Below are experts of layer 3 (counted from 0) of a mixture-of-experts language model. Rows are named router (the router's row for the expert), down (a neuron's output weights, with its number) and show model dimensions 0-63. Each number is 500 + 50 x the weight over its row's rms, rounded and kept within 0 to 999. Numbers have three digits each.
After each expert's rows: a language model's description of what the expert responds to. This comes from a sample of Wikipedia text that the model never trained on.

# expert 29
router:528501515426519519453485511470477575544422525526508486522581519420556462487494465574411475543514556570460564438453533550520560454460449483479469542529427529508535413549566553452430571480439431
down0:478481559520433514551559519446397505427554541494489518553601512443566545446554417522438590499564519454511534531476378537450554548533502550487561498545534492540537470521405544562551481443448440
down1:469459594477494384521527456464513449487401457479460394467454423478502467480550449489500522394579640548588436578435543435458477409451582473494581423485458465582444514531512557565474470494440620
down2:562467449512506495452529547446529512572410525435496513489542438536458519481476511539540471467457506496534501490528484572559524612538498549450572499581445469505552575481377566586479530512560463
down3:422480573522544526475561474527515522541584489475509517535545519515453422500524450556473548485491442477544448463482578525503522498515485518465565453508588476472562577500486480552435568562495540
down4:493513489423481503499529516638574564519534529515462494475571547554531462483478471520589551458584495532464462426520508535490466537586451575404519508527443461520571453473438490494495512514603507
down5:531510490499435389493437607546492616424508511469500365453408530407472435423514612474493549551521522483551602544507454545506506421467387527481478520453553542564565499460496557561421484486554575
down6:489514387456518417473426556590420453530536465494508588533476542501460465442546524535365548471587566498522573544455530450544501486420420562433436525357444536547538510511460526396517476538471501
down7:537570503472567544457533539481464513483426463513429567518545462504518468453429472506489483487505483454487543517481464524462466534471546536428411605428521459446610478484531483425646564616496454
down8:510514451504439416479530476521390517475528490529457434532415447436540452449481422566551568512487553485591391545469386494507445451451518498616529463455522490361470508484501404408567425380521535
down9:437550535497520527575396432470533588505510533424494430530491575435475476462502464537499537461402549437408443522501539462537473481426502576496484506523555535427506542500475494453497498577462446
down10:524498514522494431430429559495540488540476512541511389652502529555502508519504566452442493592459453592540443519427516553474500561538595499549494515535542490520547577483501488484498560538498374
down11:507518458565450459470455501605479481541426411406475510547493559546560531575478488423501453515416509426538522617454459438481527479454429522500489467536450571530576456478398416521503482556414522
down12:501520542614559451473386418500534461482487500482567446473508555483535478467422573536491475527426518453476502487577596556518421537532510460453601579497525471491463552483424590493483430614542461
down13:432534570545502492422468392480479462418559533543516514444573526544497501503502460431532483443617500483531451509516490497539465475469587431478560461561467444532397553437499526509520576439500460
down14:478535491549446465540472539552438440462396401502398525569478503472512621534514443491516482523452440520483430492522515466526539397493413492571451591506462457481489475477474472402559431481478436
down15:582309543470423478550481568460429474496512512520592588493542516543511474547550455430544466444471504531438534571408473486485544480555546532491575503536376526521541477485552534536473543550499505
down16:505558461439514512468605606563487557492482607542545428537439475384555462456541458506503481546429503521501497397542440512529524490519422428486557486492590514468467511476459465459602453407464443
down17:517569512495458464512590519487547484479481501569505567491540521488544373493508405529561520566495506548480512460476469511455451575547441544423581440493523439438519468516538584532488512610574566
down18:513444455497546556443476619434554544530491569511561509451542500481547456487422540492464465514505515487483544447587484479537493519533535481534503546450488512449544523506429574470562504554409541
down19:525474521608482591485377411482427442528515551577581432491487490509517495405529482528480443520503506500501535444488458587498504502520502466545587527474464528494473532514565510501523408418505504
down20:480447421579443419467434522488496529506513554469546506495545485531475550476458533463456497435569459498471473536553479505545485490436595450482512459514530480516395526430533439479436432458403418
down21:420495522442461450528457572577479625457631466504337448514486453513528422512481496477487542585431531525531469647468494457497521443500482486531518463495454490469423444428633486535436464521484558
down22:572546453452532389501555498430544473533571435483508503570500583418456469539468506455468515590489530497589575508449525535493496531633473619474513550440479563466492502498562511577584530598511496
down23:601506446573398523493421457489443438513604532473486493535494583554516477410504389546494461473508414504393495543435417532498546424439452465521539502572566432402516505497502441536493493511417509
down24:467420430507456424517557445553435439505466458559566445551505575535474578601574542450510494487526527518418464455519537492433592469427551494500431509537470509561405570484515507552515524465568446
down25:474456439548482554519511453529536524436486473484461492422530505516447498454506344509531487456447523514489505521476496545610442520514506426543439449502510418518524443414538435444444427484499413
down26:514590526482536523443554478398522594438582437446429489493487559418447505481450469473498454467484530617389504467515402432510386378467489439511378431430471533479489486480511526411444457471431536
down27:480528463442433470439574460599427586586394466570594506511467539499440621518480554554503459486481606498421458472502488435408542524576535537565463567440512494533493492463457470463472431465511507
down28:536581488466552542401519519535525603602428493519487489492483486460572466464503517541532504489531529477545520521489512502554449502481616509610492519451512430518513476522515478428559462567474479
down29:475434550504481529492504438505491595354574487558447569519450518451506552566485414462383449406563586479601503469521455478551540534514463409456458457521448482518415520542462451538461462498466512
down30:453446452549483483434539380531521418552489553528483405422480501451452520465450538481494554570561511503483446520517496434465584553508414542409439484450471503556513461482493565496443396498579444
down31:608459476517505539480538617571519524425497492507568444528459588504552579566519563552561493496469492465470494536531407497430454494468558497490556429486424555497566513498503562558611484428476545
down32:526523523435510446564544386552515447591510499424530472474546533561420454496425528526502508535467482449542550504511477515471518456476564534494429576434456513585589543484469504478541538560516500
Quantifiers one, each, any, every, some, compass words South and West, University, Church, and middle pieces of personal names in lists.

# expert 19
router:569556468579519568444395444557645544428454550545568449569583541445501580481519459513545482520542556517469509433474539448558561419439451468487413536530554536539422466515431538473414570459488426
down0:455477498608518555601524473487430551548451533504534543513545454630398399539503446505513512471358487521505574438490457492506479432466501511458482531492409490487499457514457559504494532526550579
down1:401524528516516489435563414454549470478472522560565569569461460502546504481549390527422583440541505516569483484475564597536506491330517548429557483546554528554529459539478527591531530466514536
down2:514573577572486503563470512453595420441513523587545465544495460548450533486501492528564537562521576484517564527403516602541523497464576585633514505456457518501465484423478520500572487461524413
down3:484489574460554528495486498619621462488431484412514499541473453451492522472554470476504541489468556483557474519502452502440577432526514530426493438516489489568483460511481468578507509614554454
down4:581623463551544445540514503512510447520551456525464465538564488514534553524416500538536545483496472458517512487589568412427581633507452537489533449464595565406499440487583535606458443607525543
down5:473463409489522565587546472420457441421464492516401515518529508535519519500441482540469462554571530470590590418517505540472508500564439429511514482577462499544419432527551567633508562544532504
down6:565517484449526511502410509494476508545536466362561566469456534486578487524497492511549560512531473541546459550493540512482571404548489479419522475581456469529406519537403452481518569535484556
down7:494444521467444460468548478545540529553522487484536470394567480468500496524484465491562416507537492468422509557499497509437396502554546523489495479434530484501424471479491474429571483456389538
down8:421506551532594477524539559484583505488543508441511566527496419518501483431451467458422499594376643524423533563485515461443493483504529503499553487524507539505612567522590476485512540479522432
down9:421482528505511580507546468517514500484449507470561319522559517618482413571498451463527534518542458602577561460421507531475586489433560602524455433529561440542490466536546458512491489509563479
down10:450629512479460475510559408470530413511414442523596511533551388447510443477500598541450434527465532496521500429415507490539518515439485460536461502495490556599535498487506444506492452554467441
down11:471478502622535535529467533436483507446494486521530520512460515508470547492504458480530472449460427498395493484540510548592488459475522483388615540406455400506541430493379520463453466490541531
down12:527533464417527533572585483584487419565490538437424552532408512442552476601445559409502548409564538496567500463500387517379600585548519449395553471469554490479568464436505421596562501531502398
down13:487446517493485528543472534454370535401618568553432474461509499520415508461480521507474531545479527512409515534560507454526482521466546632495580443512418389533458484411557495485563490411484497
down14:547498488465452459519582436438462418421455554570421590517463453570525528537522415556537442485395549490518491583418592540463512432533493525459415498423511507453482540502530440514522509584441439
down15:499460491454498484501460561539597559505573476462454505556514409507482497579517438535471468522480465453516526521412491440542464667496457479479435498586515503375535442376545510497482516504510516
down16:549482464582473529505540578573550432459479488444470444479472459554405477605475515481477561557508557446518513411596481406558499543526554527546458411532556532450519474437430406466615501491560523
down17:570497429494521449432493515485442483511448491514514535482542598517515554541528477512459544526474472419615606434458514509512589549523524541458568465426468477510582414496535473463421560549590522
down18:537432504524466526497436533476414430416489539508481504439411550531603535561491517447467465481513517424420575555556464405454401516557472546532406404530453532526494516468491532456483440492492458
down19:460492552506470665503542404447591528477449546421552437488448497541521572516549428549489417485486493516535502469509463493448546511458522473459506516521429590646382471451505489468519506484560451
down20:615506450410468517549529434478438484515368499479448467508562481584396427475436522493482443463543582484531509471504484537489426522485534518508482508468413430569539485503516552504539497595567415
down21:508440427531429548547482588503518514562443402432544519525513607526517464509536505466509524568409410475530559563704434504477509564475565473510508540466453424492540509527513534425615504485519463
down22:428514482501507460531550430458445541503436417484541579519591436514552485446552510482452546536453500540535494475434542470447607454516448482464502444485505576484444526459509518481538526482584527
down23:455512608476543491487528495504508452448602569462540590468458494475487443471535527522518507448538509457561471506381384590523487483466578561510501580462572610584434546437448516480527507459517478
down24:420474471535464513657497568574518463502588565534530460480415467568431523462497536439510520585516518533480514570500496502538415505461547488539451488471514403494431477570449477452580527582504479
down25:464496505447518463505601533540500501454539494508547476458490605524514474564538544438496396544508464454573487598405467436461515456505493520459508513441440570510508518475451502420498497589600504
down26:437454462460421532531478501421527413482554489572512445521450577594447588542592437519467482538475551431420510444484519451552563447570523459545375530578544508513483441417459598407423572502572448
down27:440429517521590438470517470497370619489532430473496510601509523459523442433462466447454533509554446417535442488376533511411477494530599571537471473483466489455459548469527453488566566488504502
down28:503507451576502550469494481514491582562485535475488388533465432429532565528434479449443503492464436505570576515566650585490543517442506492535480418478469421527539518518536563411445531470386517
down29:438426435514543498537466407532458487509484388527505446496478437456395429523515502476517548445523483427543497408483547485481417536591498558574491482478506465510486532598481473493525499493403501
down30:404526520451521530451476540420625543418496435532468529484551417440594514431458500530509490537498550413582513480486454510507386578521542498575520468430412384538448474478486420550436568528507523
down31:599533506507599458559555535504525556469549530445548467458473560550405514532511526436472458464595507510495563561532517452398493455561516462491566525660546507553547588527557447483524545458468533
down32:518572489487442511455496440470475539428563445462441499410588497560500534382453494527513315498467552541489530550484532479503518466486484519522390402553451418600477471571489564532455547533486488
Mostly the prepositions of and for, especially after series or University, plus hyphenated word pieces like -r in full-rigged and -w in ex-wife.

# expert 1
router:486544525485505497419455462432621576539395502555534590547461550417476489509531392563550494497482531561473533520498529421539578528446460488470483536549562528469420457493466496518429574508441414
down0:469518519501387462539489538487531521429521466515520478458490493495463533492496628557527495575438608448432480524569479536422357560439534484535513432450528483525410561521466525485503574599461381
down1:470557440534475505512553519557465511538451439563409446625538519471537431432553530396469474445580538504451471456481525529471435542547479555478509513394563475407526414470454513503494610433565441
down2:493500449539512505548572536583428507432441456503496530522417577542562472512484384572538482516431488435484466394486439402453549469549513580502486494495566501517565464447580487533504550480428651
down3:487435505343534418470515454451547542473412488377532469455488466509507523475498546413419456486587469484555514510505561541579527497453445563474464623396527546548501611543488617516398460432462568
down4:560470512493540549494474471508552505428408438452438572440480397481522486461513533560558490516491579446499547538453553505529522439581497510569592615519504546488507442479491447592485425523539483
down5:472514506489440555495597500552497423473577521543478458480473569530556502542497621538513506449516544530436492546426552528490443462509416515531492383452492493556534571490458525428468447523427524
down6:441448495483555439445486476437466383453468549535546444574476562471484537527523512608577530492532478534449521559595527541615530460551566470581487443390466611522533457542499531479463506506598558
down7:533540472510543527503460411522502536484411461497546499424521556487566447605481407584533511500525564505463518455513406459480413575457475421494467597520538461403465501545506482566536489470526455
down8:491443517467418538466505557487561450578495534562470490602584495505505543522545523444461566535509593526434533399482510525520619591559450543510476492545546508577456439460509546431493552482511480
down9:463563520460451431615536568611489503571586552424468555458430439499382536470426511541476466566453506564507503496432456487542490464440568543532429518524558461520524514511592482507358461478480492
down10:441563540549509540527468492521506563498477437526452551511447525584489646511556501500437373476530476471490479493517487365477502446479469486469573490497407480529516514451508442491484571612446455
down11:411471383547521499533498459431490572502573511462582558463541510531452445501596475423508498499482482444428525495469507531496472531630563543499528580428511488536408549460432490517517558508473455
down12:460541571515495519521492482447463512550515475506522580565483550616475537496544516530596436423488513466488528528437606476477475454452436560517454456391515565452517461491476546498502410533417586
down13:500516520555469597513533541590450484423518484533499466427509562499477527489415535464525451427463506444500508514506474484488480495557556467393464461441454586477460413377397572454560514539400579
down14:497465461539543504519545554565489509423468523538527633430525490414559570545487521529617497515439478479488516516610440544495516486447400481534461475551539508499519555516544530517496417454525583
down15:529438500685437519486522449545456569551603496556500522494485490397457415494531491454438496467532547558490442581580493554584442475492412513540527467614545425493442451451573445431417543486415502
down16:547515454496485528453512536587464451502503546512508557440448539481524516527499434517508484569570490473587452476519550448676457527436497431473478419452498471437496494521471574513488466533522573
down17:579466476486457480521473479473537496516530460524482470597560552502510409553528553501546568530465461551555577550543543486503513472499408492497582490448462530493549512529497539444548500495441585
down18:478459564528557495594492507437524493444491500460473521429487441420434476532476530487586577451550529571493590450458596519526488501484477574494511529515434614540592470556550577506514404558446541
down19:515482548444532528435560583497544484444483565545442563477496530526415609437577600521504511451413439399520436539429483456491512538417544501470468453527404521482531467453479494483515459489450587
down20:559472449458524544536526632561490544546447561580480486565541498664420482456525456482480566591432595588533475551492510510442500485492502583511511538469537565483538577591454463488506452502502452
down21:468410452468464479512456630468598462514549510405488440496472506543498597579377518466459384508460583475491523458539518421430450499446439563457487554472555560529500507513392488522442454425507520
down22:497469461448502456554599510382494475567510475522494574454522464582523468539459460511567552599606561477549378523480506528526498449523497491520507450382430473402462454545439487456591459444540564
down23:484416507432459541541419485589540556453472521598516551564521444464477420481539502462514534450404519439547531455530575419593491521541525556448468468481487549436443563548432490458434532505540481
down24:554455542512517474594492423455506488496448468504514526484553428503442524506501517631532397510413499422576546515496499528554505428428547476559560410493598462392543475474473487507436521443520514
down25:404513577543445517602528519517508485494451457453501428482520476454417517422492470387483489521543525439518498501529513522528492490454475536538439344506439557578585553494517472479535485493519457
down26:541461470465513452442593477478491577571489472550512470498441535575522463452523543434443433568549490512524578482532496511582474533454470568523459439477532503519560580499490453536584506516458503
down27:453402522529521451500509504408516486488464544524536549511557485403503582501466568509500547440507563492579458480474518490509575562410449508449473503492518480490479544615478472571470441563550458
down28:492496523546547508529462497464532518492481611438426511450521473498546399528506548497529477497496544510464470484459500468503514426394467516466561562521492467555528436452506457542462542477392448
down29:490556489511515491481531500498435506401529579470372535582522531430544444520483481546549439404519463425514489450526485495469526565532491423490492533538487526443485480456508563465435530569505370
down30:498474414544482567442532522494461526484529558468430547568479605550509642537505559588516454428570580524505493483520575612413465495572490636470458516565466489428481492540463427433510537531480540
down31:592432488490552462498559533529420465477452548512433490460493580488581530403562425462605498528465433468377502545505532540413418456536548533512420572518515505556486583620581428490540561470514545
down32:571489531423495553544585517456444572585535500525508506422547460506477536508463444520426409554502487614508503446485434459465506489512582438496511583562566491538504479525584546593494560492448482
Mostly the word and joining names, clauses or verbs, plus or and &, and some first names in tables, like Robert.

# expert 23
router:501481528467560506433461474580539421432449535513558478527571510488436582482516424435514472520540514536479572400481535431535560541581509482469472499465597516546561427552507500428443425464457459
down0:462550547420523510497524526415540519410475405515508502523524635526441478419511472456556532494511465447486517511483394543580538493508560511487485567528451447473539523489517626426466535503446537
down1:523643539628451447419501504433414504495514535628442562479488526549510520465510531559570531491448440471511443579507506471454428597524521530487502553510519495498398500526535437487527484442487543
down2:483517541469556457490542454442383472383366521431407570594515477537359380567490513466569540502503514502528554475427484448578525588508520549515561546535485549584475567450512554503541563498520540
down3:511400512507443506443420496480463513555476553451488531516489455444495442531431432531518508461516411588558396517504455535520490516472550541583492466511465484496422509559501561423528396620404435
down4:599443454557531530533406527449537511391536535448532413539501467547459460533558483455480524539487502517543488528526494529486470501607533520444509490518525561479447511530585506557576551427410469
down5:575490546428547522497504493483486544558438484449523481548492427489477621518579470503482474553520446563515500490519527516479553510527538519567606478402421513579396454524562549492618439464459519
down6:449573568565524512449517540504458463528463563548508485482489513452485634420549537553456552430455448436515488638492478548512558490468549514546423575491408497444459568479515461474498479408485526
down7:460517524488559463592502456539526511540547483419597575441554445653484372507533515588615515529556554535471447531469413497469466443547483555500462440475438486569523416536449541462472454497488499
down8:525623539545521407598515483443529569609554457470469515594505424456553501452479516506477442446471468527570490439498447531604453507484627451540450452416506472537555474512524528443549565482434575
down9:552505506485522574589531563511442465487405442474437504459407460480506585419521509526543616467539518585466433478544483484455435470487486522589610522565472470431439605436496538543543537542515561
down10:494520566520457535483482496455550516500491575526526445474553551558504511439548514460456446489534515507472403534408496504501522538564493434472436560521381493431451538440512486468462395492476586
down11:564548512459481518525456419528534499450509483539455407571525550564570386478516539394476466532510528512543475476599498590410478375469476480482472528505454550532462506591476481502603454553524451
down12:498415529518546506509440492456430508496487503476510514512445526374446508497502472468514500446540546398527508487411485479488453574490470576501417432524416450493482447543464492458481529466530478
down13:506531553533560435431518552459597474438477472505574526501453532438464553501512475566525485482468507480411541552565485554553559497530548576473515530578579565565488453513440539501523540425539492
down14:474520514403472527462480444557399529582555556319513487388451439469528496434499388513584517439412539450417548496555427372539486567563539559568511474429468471486516442492602483493527516489523517
down15:590495504478523474526530459470491512520504478549513544505545415570567516430498492505583507458505442513525506514455448478456506383428558509478533478515531468435484498472462555460406552462554418
down16:496551496453510578591510452516484531527490511442474525538518557544487540529530450523571468597482526523405542433539491468494429498436509489560479503541500452541480460488507426491561462592575577
down17:553600461426464385533511505467538506425599446553400491449560400538549459549512546507577554485535473484547498511463425527529537525486562501530484463523560502538628455480593439500453468476399458
down18:563500568443549525496397567479419470522518453522522549490569526556505529451484465563541444565495486485511483526408489516506440566498572488470487436478513507521461488514419442560493547491477559
down19:585593490569469501447484500418606488505429550480494453462546539457499530377528486575448499536468503471460487526437529523487487493459539423599476556526566502462525556553461478518502501526461487
down20:578487556446532425567530668511567501520460490480572550629481537490572524349542539491516437461550546513482428524432470580502463503519480532476495484507457532507570498510486436487536560462501502
down21:422526507462507508523534516452530468482448537485543489409544363562562562477554577505558459460455532453534482502617476489451550526578534516499498481548443566462416573463460403484491528470451448
down22:499441482540567565361565538522458445546497564524462416621499501510438504572504476442462431353503550472525528456487550505455424453518567538424479467466587431471485485537484474580473505452471528
down23:489456565537561476498503512535579576501472575526482527547591513551441482535532537485517419549498486478514501499538454519445481454480578581425441599509495520462425522442504448552403451406573489
down24:487531490535453498570554565463433410585468504453457508478506524498500619519414547513438423484550446455363537455577528583593409517563410575507527455551508562414513479498546563483480445483481489
down25:501544520574450495526490466529397551478576486541490487618451611536558577446434448504534537513572498549386504503383561516504480420462578479506588471481513480481431447415401541460519531465415585
down26:443586431494581539476477483405505527523506482465503442548459439540584457460511506584541541533545443453512521474430502547499466455382532516564503561502469389518465491428523481490422542517527467
down27:520538523461509545438435478495444517460434526585538486582545466467478510496518550559522501516542512456462467426460486488613561512459476477392550544550534464479502467436492562470520509505557486
down28:487335421513508437501617490467496537529472497538569494544477514610440514502472466531463532457480544533522517495559410470445507390465507428475440530511508480556474479560467393515526548640556524
down29:512542488538481454577455494515539489511494530545614627523402556482583486473451457478535531451460451541604475480456541595516513463465548514531419531570527429557501570493505583502492430411469506
down30:485442461455541574578532528580495529470510545462460540391506601467572619437433481411533540501480482487532517563450538513518546468463459437459554571461449558402455494547513484544521503529567547
down31:462575520507462511444558508564537467486565415479586571513484548411484545458536437605448453505463503529459628506467568425524487505613536525516534432508486537544494540525519622458544515487491447
down32:490489531463534545575598498429545521411535479557432436501530482435541521424462437456475609524469495482491616577459496477526462382439542458551544487513473500406475532510444460560457448489459450
The preposition in, In, within, On, During before dates, places and noun phrases, plus first names opening table cells.

# expert 26
router:482516474397519472441456501522459529539437593476501529499484539420471451462515525387560500500511552542450574422506499505482535435480480456480423520543549499540468385503508549502442600458462524
down0:536528542411552475473548552479438488480566494608525530562447454482556489572460524486528525554424523486581528552494530493525595611523490485446494505486509497471645473500507496554559386479590519
down1:506488438569574454502431576584575441518525599537516532468560444531495406592434513501510526417457539568427486438470534393514396489563514502503520681606468559485552438447550512516544512455421548
down2:446541483481507516455499466473574387468425455535450430438488519508508517512521472528524481542615495527486482559459475552536557525461480436518488465334502446475543404535493526521558516525538538
down3:465539438511509514484530518491446502536501583519562501465459468493522523504507460455458644454529462418498499453501509497524545508515540553453512451497614410480505540512622404438440503440524434
down4:507551470428478494493499447434484464452531464500507574549568639449590620517575531517418498504524535498512456474603420446570447446537496537544551465454566524406591478643600482518512524451481457
down5:518493509512492533579612600468498525441459493513434476451540506489533426500461471451405549516520511469539541502535435473496527553486492558426459451439499404486541541525506543431489534521498527
down6:494414490486578519482495598566576504409513527559497442566477543498438539543481406458528513521507454508448468537487520600541485513474415475471507418487457478529510463460530559447604509484459530
down7:526531493601528500528481437444540547421523471613534489430434533525563673482522529416427531502536511520482538574525526516523448587529498436491554470518528460478506598509439471494506505513504507
down8:561527451465466452468427476431481417551446519465540405480566519568465494539508453627513524562487546454523537499564505552522427493476553475408467476508485518550526466480466525526450466535517533
down9:494504442498468463582592547472482505536488526451476465466470395521515506486583532568522378473448457484404521397508450486562535417518461477444562460520465444470564486467458473581491510533546508
down10:474511520514496493492456465459462506505433478487476530438500580579577511495516483510531593516545593511423503476552496533544575470498535450448469402423501495494513563502550567472422493458519523
down11:424494466485376547528476432536462557518501497471441533563568558463438534478421554494468496554490457459515470493435539432561556542431531488496402483417423485415603558560543471582551449538509427
down12:526512521524548459509528481522558483569469571536449497477538427489415438478481468488502372399530428417507583545465513546513523592484540466470605440451536488455565450514562417480487516445496546
down13:395515490521545535526501566545476420546495467548440515519551551421569470492532458399521552449488507469476572528459573527509518538553406569557507532627500527506449487516584477434527516568435577
down14:495514475455598491438500409485493476494583394536562476510518562495485472534459433422487532606484491482487565519445430506488537499490495560449551566546450534490447438417456560565536488436455436
down15:402565436455489401447518506595479515466601437442509604506487456394581519549593521448438460490550488446466508519525450467529472482514473482493529541485412583551514466489462543499550597564440392
down16:420462480483496425581502521556474492528516576468531526550429523575509514539534477515483402436431518451454505473502422463517393444507548457465590562441557397421445500546543512362523514535496493
down17:505494483495571513577474525520500564460522569458498468474615549469472506406491512500399480490523476535457426445571470480490523515438550476503516529499423533548540498530480501504406540504528531
down18:494511501508452499500526601530467416476527509480387459550587513551546593473515511574617490542552444500581494615494430509583583408480486468402496533464441422508478476546538536490548541489537472
down19:542423549445490567581400395404469499483431433450506482496445594468505525471545514497507498515367539477521479577504553435564521473521488475495451577485523565431553490458572533432510516523557513
down20:442557481577496470606396519494526526545416461538536545520490506496458679505535546416494479509517533553454578491421421482531462489451433355524479503492474502446466534501507509532558534447566477
down21:456528512394557486458516491483500489443504414554448531559556499661518528543488451493466506444491476495476542477480450373509475476474539489446490449548569492459456514545480513482500529624455449
down22:448414423498411516452465517507446636436498496567489472527458518450499531544487456438551465525489549509481474507513509543508580468485506466583479456553443609434517504598440468441505494477533421
down23:472459596532540507495510573497493454467503564529465356515534444517554432379438480539601558476478435439548515488505552429498465484460497514494556504583504522477484487482460544533518459546573518
down24:553464514430490514525509539434492454478524494456458521498492516571433454514578559550538513555503471506527493538492474424456568522518498426411545482450473514455584562443446506503424554458446534
down25:523496467482551535480459466505606401503595523467429486499554610525522558481478430501480445464518463533469524423477527559549544511512626525346519533452546557428550517425534494493521499523462477
down26:510488514554516430584514458471422561476534530509414558536490468559483476534395565498556457542506485508411532478586483600521485504489564507545453445438583519453564505550494429396506578492466440
down27:528391530535490491471454545503506492459436520422451382496472438495413500453501557428471439485529563462504454473411555453476516514475502476448491590495548522525425433446536540634408569480489491
down28:497566515528511484389493525513517565493523452524467516468528520519495496425433451488501519378542494504539586540490505484453491585434403508515577432577463533503447462478528522503510484580467532
down29:514477562494473506434570519458499557538474482570479586428550545495534650491549479578563455557448480461544454483446499502584477495592468476502405525524570493476606472510504535481497562521470486
down30:503465438516473615517438404517487539499503452553482430514465479455528543508465501559451501490480566486498540558532557513479520527481458538543489466499401507555389469537487508546570482468465559
down31:502508444461465496498501560521490498449487487521474491475506480446452498582387470415414487542491528479522499498459549431362464567525551458555486485547510498585526532430476463540525459546536501
down32:498520466520513642469506555494484592506459549564533523542567565586494479459464496508451617465512491408423573537489515448473482534377535407485506563488478431422438558507483460405459501508539454
The articles a and an, often after is, as or was, plus another, part, and some digits within names or numbers.

# expert 5
router:528525500426533505405468498566463585560415547554534455521489558462492465507481502587523450506514536526446545496449548390552542445511462470462542494507563495500454530513516539462431600473456456
down0:549420451467450570574450483517480493532550383504487526471456443459528542474458494492530542544473535453354473515439481408603502504572468502452486600559496457512559522483496591557560504482543457
down1:530508512520452586558576498526514488439527414552583505507522476564314509495453609515456426580465553526559485531501496471488558452455474588431445456563521403536422486435478489421465661488503466
down2:586420513492469494528545551393528436580560462515505503462528531630573447466439503480470558486523461549512473475505475467499501549463478492486480579495415505543586468542487558456548447524547572
down3:509452464503426525473542450502538500559496474520416419550471498485405475505571532405486523469515499539657482560485636524501556449525502531526487477477474449529564540509523457460529498537528407
down4:506496543508504473597442514430506495414539473450528438555513546536543547458471457475489468445426468553457537506452440507562498498465416473487513463513405542482455522505494627445361466580489515
down5:533502518490534524462516480512425463626511562504550456461578483570491530596580551516462455514546531571509497471579513481564489476482454476504466478541409446423512492459489451453473561458523500
down6:465604439454512584485567530629442555513550503440521604586516585619526595428517501519455487570486448567440470448554469432461463475497456542513412586515435543470490442511477580353440497478530498
down7:426503476415617484421500537525526470555550508485416494479506515515454530467525472413505515428571461539447471480536565498537422531434502438452547508615380461506464486450535542464563468521499486
down8:461504477526515507488488511559501454500448519551507487531472556542573483441572544437426576508430568500481556554563500516519475461397527532489507509536511516500509476502569576458531537453560563
down9:427561504534513528525601425495532451501600490573467494482527448488523498472450449571558491539482548440522506496479442550523495463603504492478502456459529554459582517537542494403503378562435455
down10:468377564474518533430500472575523482459547566562438511433480503525515520505509559547478525544507498540533460473473536436500457502580544435569494587587472517521480487431503527477376450575442479
down11:501501495471540588425502488530512580582472475419449511591467404567513570531554477565530447531540489393620500562472438475462471535558559467465463484417375577571500469493490465581609470499443509
down12:404526544546473499476556393511473430468551520500517509551399527458403493464440565622536563553574481512469495608514483461492406501466588517451455491447486411474527521571512531512477468527510538
down13:522496588528516467556511532535468604504487454429535471492440506465487521531447559485540443529506483521495488566526466567447460522518574558541495544498511584548450493373477510442518426518401528
down14:510425537488495455578546485546533529475526474437458484674550529516454579572507562537455509513531457567469476505367458474526483457543516547472445492448444414434553562544469489566487429566560496
down15:521498424566536470478516413456494432482496496483475466512537527427521452441524397565528553489455517485438448532542540509560579555491539574523489444497489490501566486434522541486548458521474537
down16:563418507531496502423439472554557513431511530481455484530516529495549588503455485476481391498472600574549458450401560538511505491467461496530491465542501542549513571519432460456507585576407440
down17:500521544564415493598491512513484378426556490516507462497537461455414437520467451571537512515514511526496414497479481530508496466476524481539531457524479497521554487526415424509536550506496490
down18:499472580470484471509505530505479417404504487543403466486544403421540503409611545497538434525485561496515512488603390530544494510450634490581484419478481582512520394578577488607540478477518576
down19:500540447589431467513548500446478503517421603540524451568459514476550535493419565460535561423489434626406475478539500521491531571434596549467564499449556609464541618487475446479476485517510467
down20:507624390478476571611454426516521492507477548464478394513496537511450488534534419477454524536421451453505557477475501535437507473519505457533566452490481472454547430404606491383518553516448425
down21:421410564504457460444461505510545500506540477487535529461395511471528557580579525469483501616450456457539428550477486498492511463440404486441417423527524571523462536513570473611525451547496449
down22:627574460521470504490528546525527511498520506468438529528396429553458417462495419536472513477442445523483449574464407531462430487451561546549528478482514489494660494493621444424557568454542491
down23:578524459464521473519481522573573498501508455467499412403438534525414499527454655545458371486480556589541490475466458488498534379456498404502565573526497551489510418565529538617433483511559431
down24:459533454546384503486512539468552528584448581518472569486536541507477476489472514543595518550454493520448472450491433607474573475563422481543497471465503570556536510477487597502523471552442506
down25:469488472528515560464593355520433531518490540435492513591414464354468467488492484497534597457484480496573496492448529512489512534540476485567491541493509591515550457448509499517432447584473487
down26:516468463490469525463573548500460471499401561453522451539573418575519467533448571474589539527537522494556501502540490515488458459407556480528450480464553465522419614497601631499545562486479436
down27:525588484482445517461382551581561484494570463524466538449486503516501560479507455477521461515489421443482494484530421478513592531459400486424394522535549528484503482452459410561489566543512514
down28:624476470566414524484363591481388527545566450577574642482478501538578463502435506557470468530481549486441534446439571510490499505511502467524547477485560573366535438430592482418469502542512454
down29:520471538606522564433518486555503500516481487479437518561558430459517552469493500479449521544583483588453452574323543375507461541524451551507495500398477454494543621509435460449519538447581579
down30:483492374510457496510565486512563500558550519504380537508451546440453490515397522464447518513571504539515529454258465508593474464480499469552449476537507476411460505595519528511489532479498543
down31:534492497505514427488441536549464503544491530385458470570528451437485473587461446531543456427413599512466607532565486480486497492418448555533521477499521530452523383500482523543540492433524490
down32:509400510440562546429543429507568474505507508526492555506462533447586503530499540580529478491488464416497462606387521542569510449540515541558518435445550374449477520510495440483438539434497420
Plural endings like -ions, -ations, -ers, -ies, -es closing nouns, plus = signs, table pipes and infobox labels like Website:, Genus:.